Experts of a small language model: 12 experts in each of 12 layers.
Below are experts of layer 5 (counted from 0) of a mixture-of-experts language model. Rows are named router (the router's row for the expert), up (a neuron's input weights, with its number) and show model dimensions 0-223. Each number is 128 + 32 x the weight over its row's rms, rounded and kept within 0 to 255. Numbers have three digits each.
After each expert's rows: "gets" lists some tokens that make up at least twice as much of what it gets as of all text. This comes from a sample of Wikipedia text that the model never trained on. Tokens count by the router's weight.

# expert 5
router:084073174121159142151119189092118130108155125089073148096159143132119080106187141169208107122090094189134134163087180146117105119132090081142152120075159055175125067151135149110065142231165117135135134140199180141124195122109127143108134159100148111094132118137088164179135154151112164119126129068169098177115141127106137134150105111084143157105169114161120115112134128098139101145093080134146087146125117096097125134098131128079101143093104130171113152101045138126171129079099126135164122154155132206114159163144153118120163147128096124093127111163118125130101047151133186076127174142111131124092137151088117154083131096087133143175179082180131197104163109164093152113075
up0:139136144058124114120067167104105108140121090118046115159154181122100199160073118109123091165099190133135072112159117099196182090151111102146128151139150102133108173117145187078077159137135154131113093146124153023116111124058096138125169118126172150124120172129157125109113150128095150064103190117169167149107112143143119109132155185134151118159177149062134083096089154146108146113144109172072150129114161121155135137161130095123059138109105107090143199096153122140186092190193129179180106123120169193155181087139120141140121116099114119143107108139129128136105092171124113098138092136155136076169157095141101085118168143124151171136073161149091127107141128132165169068118
up1:142120070128139039183142111139146114044226130081077153094150128167126204128142108118117120113115131104135126136123182174093121098117120127146109134122163161151111093088134069111152137115131121181098156141132114153085148099181044082130143134106084079147120148150134128131145176077110115145168115154170125107150143143097118143181133195085152211150184152117103121138139110091129145167118166162115149201165153143101104099143098091159109093139131162111130180097086147167152138104177119135133151128110064106129119117159101045118162132103145182117205129118138096114161146137153120107095117141119130124102153102094068088112154140106092052138126102188127184119068153134175163168101
up2:126149134097069104058099168134135135133144066177155188136078070143146105178141143108150131139066103146111130086134113119167154153143091155095153175158117088155145140130083099160112149177092135106118178142185086116104184121094131155110099076145118181136158088143117140081112096142148103170149156099153109128158179138178120163148111116193199146137095130150147112116121097133067135134147127096120130108130145083120088181146129109109125086121164109128162108136181149123155107113072056064169102179118104196102117129144098111167153087159157137128193170076170136087112184147159150149035136090068154080099103180128157133123110128117127171153130110086154080151088106117072136184146
up3:116097076084155064101187156085150086142154135118188137127156105176138101174136120150187119103093050108088139093151129069151134153090123106179089168138088115092136210050147188116152091087120130153092149129084111130142122147108092123118139113091085149135106127133164071084130125172142131107100129098117101152125166081151151156139089132085124092150114152074169154114121106132076089144091120120133142133143127122198147157051180102144126179136106091127133074101140183133081089132097072107106140174145168110089159152107108148167131105131144166148132136136123102154110109089072183131174124111149100150103189059136081088137147143135098162089177108116234124134157130105163124165150
up4:135139083143094107195139128113106092050120074123161120075172120148134080087172139185145133144115135140198110127075171144119147111142178094103167196102080132173095129129172096105199155103089102180162133193129132138156164134173122106147067111141123159183150126174107109114147075127149137168132140141134120119127174109188123126079132173137104133188122119125174110132117157094083136133090127161134139101186142133117064078127124139122106146148092193139115139163149105141084180132135101117123112155084139112134139118140109145146101064113127131187171155103154100078179154129195111189180145171146125099140134126139167147116117103129038106094108116112102202107157110093164119034153
up5:122169144109148153147224169090164114142177156169050083170138086108165177125112107185162106093131118206172062124151188149164120136130158108102130185137130120147116170138154173084149175125120109119136129125169161105133167089106134103121129106177112138120074125238087100144138118114125069096162155115068120144135107118175063086166158109080181091129170140096090105127051153069070135164138165115093075137067119128098137062117128170084161160141162106078154142139143127101132159165098121094113128109144181137129118139119143119108157117101148100122129101106166122138111160108117156137107137165186125206106176137151122137114118135166102089127196112144101116102157163140137134129124
up6:067165107157111170129106080088126125117098090116093150206113169147139118097007161095098059100104095128158135124114079215101097140087117138163176156096169106147088122128187192107138135124110092155112133163111124063108186078073124119087094080122168124139145084161129192154164124110142151112142145144112112120125142126132110143086131127221103073140138106173172173138140158104115113154134087105086149112129118139121210099085118166118125124117089146082102110138109127180122088156091158128146116122159095102191139108127158148086149096153147103135180172180114120161114112055145140101173110123165135106115067082171152084087099157107099138161161134125089160110109116111121133142114
up7:163096143113100170118092142086164181161164128081060143173083131118140104053129158157113127089109157068138196068127153123125117182127090105107117125123192074126121082116096119104135104178150075199091197132133133106097074124189091133122136141128125127101098136145119149166083160082144117178101137203168113107088183143150084146163163133151149140163149120101132131177142164129118101123122164092125102148170116122166123156153134166123062135110109150167129096115153135119203095141123097158168139162168104145129140087166130133135112106159130173140147124117124094157113099123135127207086119137099153109067191135125136140177156179094124056206155139123129105089089101118134178039142
up8:117151123114051190095151113171125139164087137148156111133162140127136138132112139129093140152150205149165121112104142151140052157169101079146134148180186091138101096154163194121118148169095056111132150149182150129104107108156127137187106129142058134155103135142181082116141131135163155109124129088115081125179124116131131085075150151110088122148086094127115107207107175122115129103116179117140130137174131083079109066157153086168115104114122122121089098135167090140135146070131096162172096042168106135082141135143141120079114089155112087119161146197195112171107174094161150067123164140062129096127121149165126062135125069075107097140096162127150091131168133150136186163130
gets: " ", "0", " \\", "\\", " f", "2"

# expert 9
router:163136068149131100119121107110104109156135160189159108099132148093084143081135100133109176100115132143118137072101136104164063119136127157142232146159116071125130109138137086137192119121119153126065156152069057094172127165083098184101108101099194115134125136080154167170075122084154116152134115096166077104154188109100112094131106159128119135102144132113081136111145105126151162135117170167201114113156138130164103161143064096080137223133141150139080130125174109092138088134144126144156148124117127144165124097152101068174144145164097125078125169151176127136060112187100115096146084149084143125181106131105177093184157110200149137121074118119114133139146084060127150150146
up0:161105049128097146133131159126070159129101121085134106117136128100167150134193126167139142072166152095160100151094112143075130125158106091159141103127154104104198073116179071116152154126125104232119102141115108082127139152141136117121164124135135143149094099075160114111152105103170134097169200142129158126122138123120138194109191130141108126181111182095123116129154170150126145143126109128036137053111138107162136120118149155142150092115142135102138145118117118140166068176037117118107130163162144087168174140111094131143120123129167156106124161170168201127108060071096086113152198100119138118104097102118142147098136133185075078134091042103125148174141084149130080149177
up1:121154134147161095192111155101105146110081088135153135100120083195139104132141117120126141148085153107125068139123205170178108151144102128139141107175084105093078164160155182096180133168092129127105140111124112071099136113124162092155099149103116152110123100163202112152105129184165126187154157127138178074144141089086152126168121126137138101133107152069153121142116120125120087142083144101159077122142071194147059137115140105171116206150146086170156104102090136146101139143137157098143090123171172170150168096107087155188120106120152115161096143148108125120197077086078102152051096153119103103166135107212137111106150130117126127122116245152151063149118102102120115104106
up2:148166113125136091044147181149132124111104094144110120105212148142123170082109144153137114117149129126121123087169154114089126109077108082183115144161134119109122112081179099110170153122087142172142091170111127147149150130139095172126151097130121111154096126231120228104126152167115086154087134083070068119159092160113133124127197086113174125152162135198111147098094138147141192176098142145107119086173057153063131159073160143186099094137122129113167158133129129141112137158128170125146131159126160160120111114147170148123125173118108141071115114178105130075130063144099055063053117137149122109122160091133129059143166130164147104139104135126144104162093104148140185152111
up3:130150119039134161068145102149097088087088111139159117101069163118129139155107173139059144091148091136120175106071165107083102130081137200149119130123027163138110099122101058137125082172097079105136130154173182158084071084116159123120160193104151138069113079111147162055129179103122126181128136160118105150097104128141165126150085092110153109156129093173198125096177154104132145122112134157093145120123112129164143108162135113165150117143106173116123133121161130130126113143109109120103126149103134115130143153167139112116120126148174164157172157126136109072136143074192064112081104124164122132117121131146137144078167144168105167091129090139137108048135092098032080103172
up4:136135111073145068131136094131146103083065123148148123118138106110149164123178129161096112092123113092110157197152106124136128082093068150130179099095165162077120135133123151136141051171000092123119172105126146070158121163129183111147208126116110136112103185068115132136207151151179103155094125115170114089112117101181118140089132086193103096151107186107106132155124104094135150174069125192135124134131108144106129197117141123112147113132107156158081181087193143147140126136126128091127122124132064138114110100122090100122117130110155116150096160121091158139124148171191160147115090212123138165123122127127100080152112094141111107107111071116131119089191146171171125117119
up5:158090086127146158093125168125118123121079182128071143146135114056133120144067133172130130104107132121162159119156088127156117190120117107112139150130124119076089124147110114146088147136101133218138181129104117088177132116103149155098134062121034098135167116163182115114170084124131127072133130134103106168170118150075085149069095154113095160142128119143150123115136170125121190122131039135117107123133238107195134170173127144121084116122160148152085135130116146134127073105114066081103166073157178069151118098188109148129117097124151161140134171097142159110147138115108122159102172125159173072096080134183173118161094153173102104126133079076127093164074136147134092096114
up6:131164124082188145139130113101160144141178173159121130134149144161139123107106192163119138127082132114165138069145170155064118111118123159140114123111085121110117120104087102116090174110083158147181178079085110083082094095067116115076101092125067119178105120192199150114113069087122052139033121095144112151164139079140089125177125164109145103105107145087200136106172135143146169118158140067159178126111105082158171067141082167135179136133183127092161146149106094116146128151179133112103122134195126180055128130145091150138155100123105130077141189118155162109184149132121129146091115170134118150134071118117151120094155121126108132109096152108112155120194110123160145146081
up7:141127153159144191150143124119119150097105146092119142045176129109143156099165151118146170150109154115109095122140172101094119112052095127145127101147154119124129152109077135110132105082169185183125152129132163185071096098088087179148112101113116124154152170148137160188172163093129171100140138204154117186109114138110158127100075192176118101132133156127120132138134103155081078126114141126151151131096138124165122118150121170088123153158182142169065141150141187104142134115071096154164175158130095133088186102139146153051064131140114106142075138158178090091130143135128153052034094116115128057183159126103145162111118096109143179091087158060129136097084073126137149125126
up8:190160148121065142139097114126111123094149115142152185077143132132116141118060120130131158149146159085148146154164139142116173146111104050115131096137122148157128118128109116151157151099108048145183104091081099118116161117074136108078144096165125084076168063158129096129106066103104111146147090121151141133145136108128154080117128016217134156090192130156131095204136113154101144160150120121103179188104138110203153147134121134127130147174121125160112121170128123220119179095090092080132150147145093159139141122127108137120090155100131120101177094165109088174105154127121176199104125122138120116163154098159157063109116147152141085110121242138130162149112117129118087114117
gets: ",", " |", " (", ";", " and", ")"

# expert 8
router:129136154177114137164134154143111131081108176088098144143131089113125119140167104141112141142166125052129150180146104095114203084112099093112134157159170068148174125156116069085143161163136079147112099088110172165135107143080098189099185198140111116114149112133098157109120166037071175163121138121164125187168141161148093163160090129091140141106161084126201140128126107158147173169097127183077091114123110136184126093136087139146140114094116133138141094083114110138151146068120137104171119135120108143107113145101103147145077163154121133097186148153086160120130090077146181135155151132158159112156091161083078069175125085078125106079127118089071131117091116176089047141091
up0:156252144120125166164174113159138105118091149154114138069116100085183122099152101142065110154136125162122043168112131121141114162123157133176160118152110133162133134147140153153092113136137111119111113134056161097128145151101093172109106129078114161131149151181160142149071127150127078102090122130151067107113170123172190137145095074141143112088071047164133107143147108158091086158113112142163113165106162107163149138154169134117082135152124107115104206100133138097194117078132089104190103218113170035107081116130124135168106141132161152126107164059086139134172103139112097152187101177115155131154117144132098127148107147119133108093136144164168145143116113090145090069127
up1:157198097107159133128157117183063079097121104150173144114151150147122208106146078095135172103171161107075184118139122124132118087114145084121125140109103119123136147128099151116196136091097088112070119046104194101097197174147133113195165142149092118108135087143082165108107140145152097102152153163143159221171154115139111176124124114157134113132113114142171173119073107107111128144109175104094099124118158109115120145165103111097145168127136143114136118224156114070160114115143146094152146142146135121168158116105144134122173112158138123090125131130088098140066136203141103058074143114133107154156107061153150120091073121137139149135078070131142184116152057136094071080105
up2:115131105086094127088083132109118104103127083142130153154123132159110152163043121136139112105114141156151083122122117174116192149140114091137142104117109114124099120158097098063156122154142105111166063186138133100088094110124135134212110102147157135188158141109162145094139076089136048167139161125139099144157126134151033195118153115122116123138108126118156179152162148140123097087139130132141177141165101123170157102152148072150129102233137122104106137158120166184121112100155085174134107107133109093085074092107118091165142130096115099133173102104191213150161160139138140142110171146135087054163154140119103106182098112041095154106128117135090090153171137060089163171159
up3:076162115090229145179119106117125108124109138145135131145109150157073114099120126129092140149153134118126137114167185150178110089074141151095156084096150147121108076123104130107099104153081190183103091125102108147146083135108141158132170130105113099098112111119078093155133126119190137142134166173113113131143088129200128100189137059170153144155085081135138103122096125068139111129115172146139161133095141110077128084141143099113188114132146183077150130131119110125143195180157091101125155193097066129111138078184104113090173079151180160100137130157187104084123133150145090100107123155119126056058127085110104160116117113071117086168082191157108076068091122137102181132137
up4:096183086082056128156148134172119153120155110097144160115151095115189121096118083104114090117133125130119110124129122099185201095148134126166135107124137153090132140155118183169135115169140134174104113101120193079146152107135142187117167114158100120132084151222079168111145118124180137097087121076137004102104162129082123080072141131117145134103147162119093157140112128092117114114131080128139125122137137181133047103137151111109151135120144116141143156203122145153114168096109146115158079171139138171104071147099124173144098130195138164171153165103154142215152115160137115119125089158092175169118157081118108108104084061178075137077131161151123123112112192108138082104129
up5:120115129093137156107163106096066046153148129141107108200129133137133088134127153098100172148113149143102082147111115136112123106109150096102097100121092141126156140139091143072142121078159160204132125161106115153098129131169072083141122103178100159139118119225201208131084070166180123177100123144184115089140144122111102123118119129130099101092149172105197164133140135110115103162154129133088098184141103097161141147116110105129160156123077145089139057093143178164100226116154081135136143144095154070150142097111114117122144134133132093127120162136135149108098169105117144113187164122178126153139146058119121065099146109172135137094136071123104071137136032156183169152093
up6:167157128108101062067134131179131113169131158125104124085158098186189108099133133118136082132235133136118114074130165128118155114147116113165179082079120063116096137126168093136081085172209160110163086147131120070056113118110144101143108118129159119158099085107157161152114131122104113093146121155206139152060175154096143113133171122099113111158147139177119173121075076088134177143113151163083124125180164122126158108096142142133145181162130073027143134162142136086136154171151109118152157133087137144108176074149160124106118116122126156115139173133090121121075140113185118129115102106124105164151131077173112122125112148102111078154085127102056149135141119150096113112210
up7:143189106139108111128127100153110206099166079151096118141114165135075132120085128163111102149116123076134139177122140076165162149078125132096110116163183097125120082071153110121145109171093109162225126130095107169167116101096177176145075089181091159124163159157166046162127100136173119159112099104140102130122128156134101121129129165093074083117090115166192141151164106121152125111141070121139139121181100129118126114135162117123109186100111135165163120119111065094134186142203107146109138124111079057120127129168158112094069107145088153183107117150147176100086150133134121122115139162204131141145140144143104110116123098129104131147144086113158067064021143076129124169098
up8:149145172111136132161154148116110123108150120107117112109140172117092090105098130190136087064123135095175068101075157120075081120114114095092117135160173054144081132102140104135107092127112128144162085139107139102054156142081136136120141157150131101151149177107105077052171136121146113180139137138152093170156084076125163073140121103122113103190097143129215134163150157107140136133179116072156082091122207176120070084153124112130198110103083138175149130090106193156201133162149128163163099146187101164091159130146125120118081119141111138110092198111111189091122133106169139073128156175152148078099162135131117107146117096135100038127113121137133156139138108145121185121124
gets: "0", "1", "2", "20", "3", "4"

# expert 11
router:131156109132114123086112104111086144169107159155085116141067054154155104141107169144152124131149119116089129175137131096109108163104136131118123139164124128125123106079133089085093204148109184099084165136160130092072105162146112158130125159125093138089141190120099137116185164221086020131178133103081182130129086155135090146126106119148089123135163163133113142124141199168111106122114074108114122134157097146193134166146124137064166173152122140092151179169184157073108133160124084146137166124148102102092148139096102107132142121153111096167108108088186107166128211116100108125116104046144117176159185077154087116163140103126164108111114148089135128158039128121099094104147
up0:118122136137050090122122143072154149118182052148173094116091125108148104160101090152125146100075148116155128146105123110093135145137117137135187102090112165156197107117131155119105152139148076188117086158155058133105132059136087158103108131151173112165155111148182096154160149106138100087130141127130141143185094137198140128147098109151171189091120149147119127123097159110136112101187153131089089079151141096088089138169169154062090133167175109062121183093133150145167134173110103117110106145097173170155112095083089151096037167150108138160137162153091129148127076149122054113158129135125116124128141094117133139130111089154188160160139099209157150153035103156106136157133
up1:152114099130172130098073122117118180076096115073104136153152120144109122146156164104100126124067160177143138120107117160146079158145105083122088126123156112097157195142104142121095130175112158162136119118126117205067123093157138083090143109081150231108127137171170100120107130162150112144130106087122120126132124070117089063162182147099107100182088122138099144130107152104155131134157108151096181151165145135165138115085130124103131102109133128129190108132090136152097129087092096222153065130090143206226103143135142125071127114200113101125053153177140145149120137121163059098135129087147157115154146148089088109075136120108137099081091138161126094206121131115164186134125
up2:132124086084160019131160117150112118148098093161139162102104076160159182110130109098115137108116130098108135115135100152102127144091168121115149135111119132127161112132119134174207166104100083130176135111158079166107140160108178193198202102111110111143141137140127136085198168155118128188160137103162109167127111098097170148083181091214138140091097147107121194136100134088114114131079132092176168134159064173105075174138117127118083105159106165097104123106158058190094114125103117132132091119151149155130085123094188140074141124160145048182127153135100162136116145178125089114120171090150089118150134152178109141129069122171138132088068103151165106109138150098117092124132
up3:102133123076129146119119124131130177140100104139088097129158090128152106170157098126122081085108123112156141162131121133117130098134166150174098096161160135132128160122058161135136076181097127140123145114119087162137042125158126098128155127136139174043181132139111084130122133196203151151170113142170118100127071113110126123149151146161209111148132114120099205152123121140121113106149049190167149120124153130154136151105075159118143133111091142133078157214114108060172133148096125129110160236158078140119120060115168105090116167106101126167130112119126142094134143124143112156124133065101155123149098116123138093135102075088134207082122162155096138125055123080154209173158
up4:161128142127157129108111223148067112109096147114120136050070074132084108143128118111075120169157176107164088099194127135079150098124131154131108135165093123196140182214150162088131091128125094131121155128144091096118124125117156116095063112130113163142141133163117052133108153115098157100130136141122119160115073071187109143083161185110090153221198132152180150131095129127084127156118131080187150144076116151076083126075107126147164125099114138133095130090091086165172099140162149138168117091128091109123118141126151172157104143139147154154094125120135120162148134125154063073139110108132149131139156143107059117114137142175099066068148137123122061166086153089157160145146
up5:167127132087171151125121138144137127154146118126100165096117132109132099152180144133109132092142106161148112067103194115160137081124077120135147104102137095134166097199125181095081067163146141141121125145076140124108247068122130129100166124129153118075120147124194160157172091162113152108060141102165180168146115095204100085171178112154141096124132118099162080098153116104160096175101107126060108183125129122132091073169067120167123173143162123085213108120114107033132129175133093120096083080192097161182181162117106157102136113125107131109086140127169095121142144132131110122153089161162112103146133150117125090128085152142132132160191119180131138131111143166142113109135
up6:139150151127111083165089209095095113082152153152119119101123154160096072140066116104107115166121163139148102134140091151135173112170197129141121128163027120109092110174130156179075113165152090192118117185177140160141138145197146130088132133113145117090097133134174072111137120133112102104096116141105164128141136148178178130114102159165172116147133105084179109159110159096107167134117149183142121172144098184178041126118145143154106076131101065083132114114121126081135093145162143136119063147150076118141160125107065099130107119142132085169149105150150129158152115147077114118108107149158067116187142088042148192124109073099128136158116149145149080123100157144120147102050
up7:133199193136131103176109095184127117124152149095119104100120100157191146072100097115174086153077131121139138092122169117118142118137079079122099155121147092105118115186094124152076120077090196106088135131109129100090128149115142134132129153155111093126142115100142152071116129107073090148135071139094159118110085161122149128158170125122069146181125113108168091127173131123132098149208105170142099111097139074115187108129099045100134189156114122131087152152116123095123120152073118131139196139047113093100147138147127072144113130097108119131159091136145074169104135081120164139083094146168077150163127095107183112101124131071115141093122126092119122165003171148134096154187
up8:125093141181115145143057125157134085131145154166079105171117119091066089073105174114152163189140132151107019124158174085160115191115115085140166147170110149129141156108126145127108134147145116174111196089106133117127122131119137096142144145068128149091105107110114107174104161164128047106156196117199111122149082157154128179142121122186117085113080130101119121127137085110087127129118127126066156120136119149145153143101165155110115141147155113085107137127104161139135147162151120109171125111092143141090131113100090195152179042116066040134116093164171165147084131153082052108148103077074112108149144123149096115127123161156129055116100154142145109132118177108134177182153
gets: "-", "|", "\n\n", "\n", " is", ")"

# expert 10
router:139110132100137111160159104112123156109092082129122146099091131095121113176073165109115111146141058102135118086091139127115165156131140133103062127090114164131148103132149177139151145103080095107111131085077214102147117169142123084150164135137126137087127118140130148140098143073112124103126107074137161147161150041059133126098097137132141107124073151098199118095017151144088116067141133142186143137122131116134184094127167160116080082106106111112090157181108119146155120095039125157103125155142139172122124116155081142135147142110114138157133151086116131127136155195148086072142118137176166179195198133133147157110092083143110133128181112215173114133156081066140200140130
up0:141085096119092101117122164152131114108129097105133150126166130104116124136115162088105117141151151143202105104120087157100114134112130134134157119130130087123070158138167212090135042129129122092124107122161074150148110121158152127140100159139132166081097196144106149102151095103139122177109113148134110118094081217128159107174158111105088122092070106116097024183068097115128147141130136110118172097129163177142164134126126148105125056077139156131140120130117108130176092168123146132148145117165138139128129074117149097165063098068127141069095103069119175149053161179113147153100101175170052135171118165105156121195150104167095150146115148158052166122164087182156128091153
up1:060130107112090105119141119083130138123122080153098129133135163082117128103132116124057108087163121149196124075066108141097154157136180134117118145125088166119079121095169148113173126087132128199059207138100180138140102107171138160162111141110102133089106095100086145180120108107116126169064126077081115103110154148139135157111169101149124145136138145095211143103121108127158189079148077135072084122164164122152065123138124127125147188138094141133075189111125075154121122108111096086125128150125070053128129075162177116097116111117113144124165113118140134126093150139148074174136126161146099178068176120186085127152107130112179121148078140157122063147153137078139045115092
up2:122145085154098109102145096148143091132078134108171117107080158108127093144068097117087119133173188134165134183122128134096165118132117119094138110106184105135129136146082153115037139165137145135133141151087180123153085133126203117142160152137080141138089086128099120167080109078082101112087183128131104174137142083101099147075240155105126092103115051121151190137161122145148177091166135113139150158166154143164136177153117131070141158160086194179143137110152157181107109107165110170123157124114161183073124114167087123135200093154069108168102105119153165149146135083133129109141152124117148138177119121097111062145163122132134092131103104122173084142114113220159158096114
up3:099181114135144113128062088180133081125108135191141104123143192131157099111123160132171109093174158131126188075173124117138091166091141104101145165167188099117126116144162122202079125088155099124147148106108129137109129173100148110121099140175143085087174077139171090146151089160134104158152148107123153152152143122141129096108131132146125195130078049114119105129090150129152145098144123190182118119097135120179148134104074146146114093110090141043148169104153095141150110122143118138174130121115121104078141122074165095111157115143161124150147137083126053139078063145188102220112229172103172101138141129106127126113104162064132132196122154159130154196149125139124133080151
up4:128136125143117098081167126163081133097126157118094143107152114124104148108109128164102131169129139132130084121117111118074101111072102163129113144113144137169169087138114119140120088153119150095175198142085067139135093121154075191133184152094120156092094147148168140123073111176115158123115162127143113134141140132116118115211115103129095141162122148086117175121138145160118123061152113153159147119132170148134112111116106184142143110131158143093157125118074124112158141097106168162161121141122118135095092107119128163196150017094157145161129060089110160129116077077101105200151224074107043123112155128173098111118134134167140133116053160194121107091137112071224150093198
up5:129204122105149124077166084140121140142162104141054153110143147104098106099099158121157181173134146114176082082119088160181151224068122139142093103152135147130097134072115126139128125146156129125130161133127134157112133074152137114085122143146148160113106115147127159087168118103177143077052116183213131127127118080128113148119177129074135121150095106087073040148173127111137135064133091150086146063115099167154081146154098106105134086123102145139151123153111179129113146149147132138109153168112194131113125129115136104128070143153187121132181118120165111152094134109079088093165160133151121105150110047158119090163115166171131172188144157070108066153141153160186177092117
up6:228072182111153096108158092150125067133118129114079102105123098148128121109141126079169115118095131119138151147159111164112108161134129142157177134134151055196186100146170138136137079135133165155129162145153134097148105109153126126190141184109145133155098113110090122093151157082143148146143120170087148158123115127119132118151092125108112155172092143121083123123169140151150092137120207137102149098133151204103088126115146174118132100198154138075124168136133101086162108134105215168108154100159092136089189124172188156078151024151101145156094073127084156128132120199116049132153151145086070113109107110120101134141136168106127173138118178147182156091104133126179158105167
up7:138132162151118088157132092101063149083159134098117151135152083092090138152087136194152141039145081111160152123062138140121124127130158181143120144182127135168141124150112144086108122162084102148121090106121113147193073080122142098140126160126150089124168160124135143139129125086124141125148069172151106146108089133152153156136148138077158163069169191185177160152203127034125134073094117162102116114163092105169149101097113153061124130190151156146131133088149146142177114112134093126053182166183063154114123073115110138164148116104149106135143074149140151162144124147090074109120107118133129156128112123115114160090115097153197102129071119122115076135194109139179080190105
up8:114149193163115137119088097189162116133124115180203148140160097140116108102145123110107122162186146116161073169100111139190101164167121127130132184113075112046122124110126106129112121136105152072164137164076104133147141112080104083125153159107150078109130143096140107119074102098142143038113133121155110086088122081132123086105142218137113102124108077072108107087150151128145115093107154156118094123105114117077142124163102119097114136102129099127110158171135195094117097138125150154143145135125119104077113148121159185106036129079115128112137169187118145108096127142151111083111127077077117143124149185098132162095076099123046100081220070094158137162132184149108110180149
gets: " of", " the", " in", " a", " for", " on"

# expert 1
router:149140145043102183123083123201193133103137083202155142107099158103141144131102103106129191132132113148143084121105168139095123130140138131150112141112153145127095130126156114142188136078113117102135134133140119122135115097135132066162102066109087144164134119136097117149103069133114100130105120180113139072058152149150065160059164118166092099108110148076136190088140153088136100077161114111135203084118110161227150139111174132200117124158121107176119180175099109188153193142107124146118123124078137128094076116134088109163148085105138162134162032132119167085109129059098097144138124135121115131139120111113141119128133185103179110170113153186096072144144148157133124173134
up0:076109143127104096152115109157170123191113145089153117122114161185102157149156114123111120139103096117198145147067136112130168190135129135099116120166114153128186107117120172146055167126143112125152144184108099118129070132134173152100118090080097120089103117142151128132142088175157137099103093116149140093140160121112128084165112111155136184071133142118078099149063135116082118115091138176089120144061109134139121138176165132097067190112135143088032081178163192126152108167096166119184130185080181142081184118102153177137078123104122105160156094168159153053120083114129119182096123057126067122121099155167159135193097170149132115142102128168074124154125124142139128142121
up1:119155112139158128170088194134100133165124098134184068121186119099130074118122118112152120074092093108122125151122176139111104133146079134211101116115148063133147100147102087089140138137143127096091150140157142100170131146158087104152152105143096105081116094120103147116139132156187043074158173089120179082147141144110083137142090157137161198142136117137103124192089116151056101145114160119148120145111147075136056139134115175123112079106132106100099120188166119081070129152082124191158136091116151141062167145087094136173147133056122151119133115137106113153085114102118143162198189123085106161116074191136086125149135110127112104083126097120147115183137175054172101134147
up2:146127179170109148057128139149082077153182141146135086092164157177177124090129102176148103121089067114143082124153144132141175107118156112147109143145108148117091129118158125123115143146179111158103111054099148162134170131101116168140162074207145177178104127106076137086140146055125094152129097078188085157126089128103139190098135122144125109115120115105114129153150169130067147065160126122126104114177167141111136176101120161184101164109088134070067144121058081119107140104106147105121174071122156111126167084142166083117067106125130113116082164127139160177137119112126155134118220148149130080136101078093124101135130077137161113175134149147146125235103110138077134144139
up3:130142090132174137129123140084166115107129111069076154145164131160122104196092088124068113141113185138120138139091118153114116164113207129090138112096157160131144129148109170151161107070051193136157136128129139142147120112161139183136106138167136142168158170119139100096072115105162184104150108168106150166121167197101122133179134202093148067141037095138135129126124072119154128179120126105133105105131136141143092075125113054166114116138048160135154161195127155127108108108084087194119124092090154139091129140149160118100176188104081108086121134145110160103075117190171088167164153136166128119120133170121137144125130135107153047144170097142151137136097147166150055106109
up4:148088152106161176127088174148135103158088090076118124146178120151152099110109088140114092076105143105200158169147120117146117153125115164106064110117154162078118147083149133145112095111177181110110140123146172140151107152136097130148253174144125133136106163117197115170113142139121100139102141125110117155094121113151136116110215117135099210099131122186029028133118085118169088136172155151136117079104154136145114105125145112091131097079080118118167077131086109080144117164095116141165175113159159100109102119123143169081111125137122086112129148087145112130121128186097129053165118127171123092129078164079126121136136126141167148181115076150153109078051123110160121118123
up5:113187125139121176121156169172109166110080089128129087125100139125129255102133100138162130145144129152035150166121093060149155173080045123148148120113109059099160171071139130140129045086122167111117078091184145079118169112125114100128143118161093157104106160090117112147105111120132085119106145170158178062114119137184136128126123157129090143146135136175146151080136116090122115191174138166129065119100175115096124153082138099116131150114114065105150127152106155121151144129096191157070161157073138120146154135124161111170143143143124164147164150107119053145120133087175148158102077134190106149163164166181119163081115137080138158096103125145145163110149110115124132124123
up6:161118127084122147149136067124098121118128114138099068146153083100136119071150133098160143130045183156118083164129129149154141121113064112158145181125106122144112134099108128120219148142147142115074162120188088151109137110115105121069115128119141067125091164137172128153097036142128052168125103121166119116161108142113107137176073125103173152108097104096125140130181079153123111081160131105119139085165139058156154157075160128081114099127131106128169103129172180122121137147082057188134127148090157104181095120158049154089171087140129130112106082116144129092119113127143172092157149112209197093106101047103111097119140167105106113075099136137172140162149162113106105131105
up7:128115160121128144141146154101152116092101165123153065155135036125105184171134105183167118129118122126135143167107087124102118143106118106139138175110104050167099204128088112127164158212123111111114150174141130126144087107146132177094122160110162119191161155130138120067135106125139178076191148113080192158110092134087099119168151126116098152097101162076130110110111120155160153146138097055117100118129142091120144129115109144124144170165157097097113132126091215163182084159117075136116170086155135123147131169117183159112162117154133087121122191124150153144149147109146117108067164129104147125191069174133117138175083160095129057157125093082087124053163160094116067116084
up8:154110119198173075143087104153114157110191096074151127122119158093105186177102100125148105046129174100128103144087147109170165069065158165065108148127136136137098165112140160111099068044105134159078105139050154130116126124102167131108138078175088148119100120117122125074088160083131125110167127119140118098124105095098140172129131083113156114157176091127192089109134174156152171114056121123135072091107143109155114077101051157097138147167134108154147129099116126094138146170121120105133135196106105184141089112120146128150114107159154124145179130157123172095126118137109173169107080130116201091146094183161184118090103131132169190143125129106131097166076099098157122113099
gets: " to", " was", " is", " as", " \"", " he"